python train.py --num_hidden_layers=11 --router_score="sigmoid" --routed_scale=2.0 --balance_bias=false --n_groups=4 --shared_expert_gate=true --init_std_router=0.012 --norm="rmsnorm" --norm_eps=1e-06 --learning_rate=0.00255 --max_grad_norm=1.0 --batch_tokens=131072 --max_seq_len=1024 --train_tokens=683400000 --max_steps=5214
Below are experts of layer 7 (counted from 0) of a mixture-of-experts language model. Rows are named router (the router's row for the expert) and show model dimensions 0-111. Each number is 128 + 24 x the weight over its row's rms, rounded and kept within 0 to 255. Numbers have three digits each.
After each expert's rows: "gets" lists some tokens that make up at least twice as much of what it gets as of all text. This comes from a sample of Wikipedia text that the model never trained on. Tokens count by the router's weight.

# expert 141
router:137137110149141104110152120143124126150143157170150127126105108128128133147131106114105122151133080142123100137093151106104084135092154157138102110119104151114113134072106137119129146139113166087131136189129137154103120160122101169124112173162143110151158151106112119130109126171122153122117116148132099118109157155133082108113193169143
gets: " =", ") =", " or", "et", ":", "p"

# expert 192
router:132116154151141102124166097171176126138151135136146111132132147153157106101107120142136095121125117139146112135094150118125089123132166122135129080120148161123111129090080112098134119168107123083136160192116138174145113149145089134128153142161162107122113149132111121129106129166123150094150117165117158093147113132126121165129141130135
gets: " for", " as", " by", " with", " on", " at"

# expert 121
router:161096133140125115089126116140132136134158173131140148103153124123117106115090126151145100116170089128098119157092111138119092133112172168114135113144096162184092091088078086105130131083086123103126107154123134177156104123104099168123165178164127128173119130099102115090085099137111132121093141148111111123113146154118125141144153185115
gets: "ic", "oc", "ag", "yl", "il", "ac"

# expert 236
router:117126102123151135139157147119109132196139149135122142122140165123135102109140116150129096142145102127133154138054133117130101102176155114153138124118115153158135096125110149129130119128106144065109130184131113163109130162128139150113160157144111097189149129099146140152116116203121155142121137171144095099116162154152109129126125162120
gets: " | ", "–", "; ", ") | ", "% | ", " / ("

# expert 114
router:110100110140154130122126110146132108137150124116154129113114167113114110092096131133124132126139109143126114149086093134098107154151155127162144098162076128133117092127107142135103096145098098111143124169098119167147142151098092170110126187113128088172192152109107119110149090148071146114075116168121144097114162144143088139131175109149
gets: " c", " C", " | C", "C", ", c", "]"

# expert 7
router:105096101150140135109153098142124165148140141099120096152132128129168113144118128145106082146160143142124109123093130149138125114150120131135165108139127127118121113118107149120119132099108119078133175131112121194127118148139106154126120153173135083171106153115125146125121121154078137112122106134114160103080130109144098145152159142147
gets: "2", " Indian", "ild", " Wild", " wild", " of c"

# expert 195
router:145106100120136143152142128184132136138181128130112109116154139124128118130125100118161102148134103120111136156083118162148092133123168157115092137115115140160136121128080131139133122113097111071131146131113152175135114137156083146122163142125148080142149139097144117109101107152101167151129117163123107127097106180123089083134159176131
gets: "t", " T", "k", "at", " G", "g"

# expert 155
router:101106146121133109105140094167135105131141114132138124104120126136144102087088121149107092122131114154128100105102134153139115115157153142146110084128146141130107135111115133116154125111116115075154174206123141154130143150139121144125139172128142111161166151083138121106106137174132147082142140138115135097119099132135113125095152182166
gets: " of", " to", " from", " with", " for", " by"

# expert 29
router:124117137137159119135137083182121138103137133144127112139111151144158123123106129143139089130113052158156125097077097115095128108131129133117110099112152111134093138116112140148120133114127115054157123158125169155142122143149111163091159169125159106140120111127102108106099103149114155146140103115130123096119111132109122155133133145155
gets: " un", " over", " under", " up", " out", " al"

# expert 220
router:108141121125126109100150096163137084124145122168124137145120153170152190118098093101115138147146093133108149114108153118112136128151163138144128123146094141152110136105136138143114107107146125067138139152130142158150141172103111140116169168140153106140148116103134145143091114149100160111098125153118120094118118158157093120148169134163
gets: " of the", " in the", " the", " The", ", the", "'s"

# expert 58
router:118139082133133122142135082194133114138156148135143140118107119144149087133109115168117127129153069134144131090092120137104121137148142123085153124116148161145091125127086145132097134109127116084117137179109121173145134107131128143127145161128154130180170134099110099108097139145113168117133106145121095101120101134140102113161118134158
gets: " in", " of", " at", ",", " from", " University of"

# expert 47
router:117137106132138090128133134159108108145158143132130091080134142123158123143110115121161133117137063163087139127088123151110109102140150138122129097113083150129102107144122121131144118151096104051100105136113122174151114101103131175135137154123153105163145177149160125111132128158128135099127135118079101108123159128150078128115164128116
gets: "th", " Th", " second", "eth", "h", " third"

# expert 185
router:125149108132116091101113083157121132152177108145149134099102148120114106116123135109129094143149121125140107139073116152138115171122130133111142119147092111149119146102147126124102133107099148114136127130078116194143137136167093176123159192103127073184138173131106124091132115150072189132106154162119140080093134145146123106108171115154
gets: "\n", "\n\n", " C", "- C", " | C", ": C"

# expert 152
router:114078124127145114129115081172155103132154127189138125129138139136146149114058120148132118133121115153115114114099098129104106139125139127158145102144122144134108147134102130125157132114131119071143161182113128181144133133139086150130152175142139105163150141115145121130112105172121157134137144163099131125123139120151065118093137165107
gets: " at", " of", " called", "- List of", " known as", " of the"

# expert 74
router:144111073141141111103106109168133139113139136144173107133107162144138107121106151130131112120124099123122106119098107163090117133143114155121161141106143128133134097125102137124130120115097129083098140151126145165150123165174128143138161154132140090144139144143122140139140103175130153103096097139107150124103176122125128151105149172166
gets: " West", " South", " North", " Central", " East", " Western"

# expert 144
router:193093103098111086086119134161113149136175165146138131117143167155139123075108100157131138119161098148125145140075117107124112112133179157143128125149126134138148143092117121127114146164131140072107173154105129174150137153149092134135181167108135099117154141117111095112106098152144146117136109171113173112098151125161121131118157150150
gets: "n", "–", "en", "an", "2", "in"

# expert 99
router:127105089138116138100113114151116142145163162140119133128155143169136118127119106118159148115107105128102131151084116158128112099165176154141123103155099148145143089129102110135118127098081142080129106129106131194165126111139123168146147147122137063138149111067096129128124100181127132146152164175127108085090134130124132127101143190148
gets: "am", "ak", "at", "im", "j", "ad"

# expert 87
router:112072096150181096143101093150135137168141164169149122131121179150162124098107115126134129149112099147138157116099139140125095125166159129159104112126091139130115102091116130156101099140135092117137161159117155161139093134102100171132168158152122099171121111107107108105125113152125149128121104141116111095093156116118104136061146159138
gets: " (", " | ", ", ", "a (", " (born ", "s ("

# expert 177
router:142135107125124093142138096137115149176176155120153145109128121146153122088121103116164107142144077158129107133115120145112133134152139171116132134137108158110136103104099157130120134143114099110132125166120147187156141124134081143135154195110118112162123176123149141111117125180115153143105107156150123105101110114156101121100153139161
gets: "2", " announced", " ==", "999", " COVID-", " Due"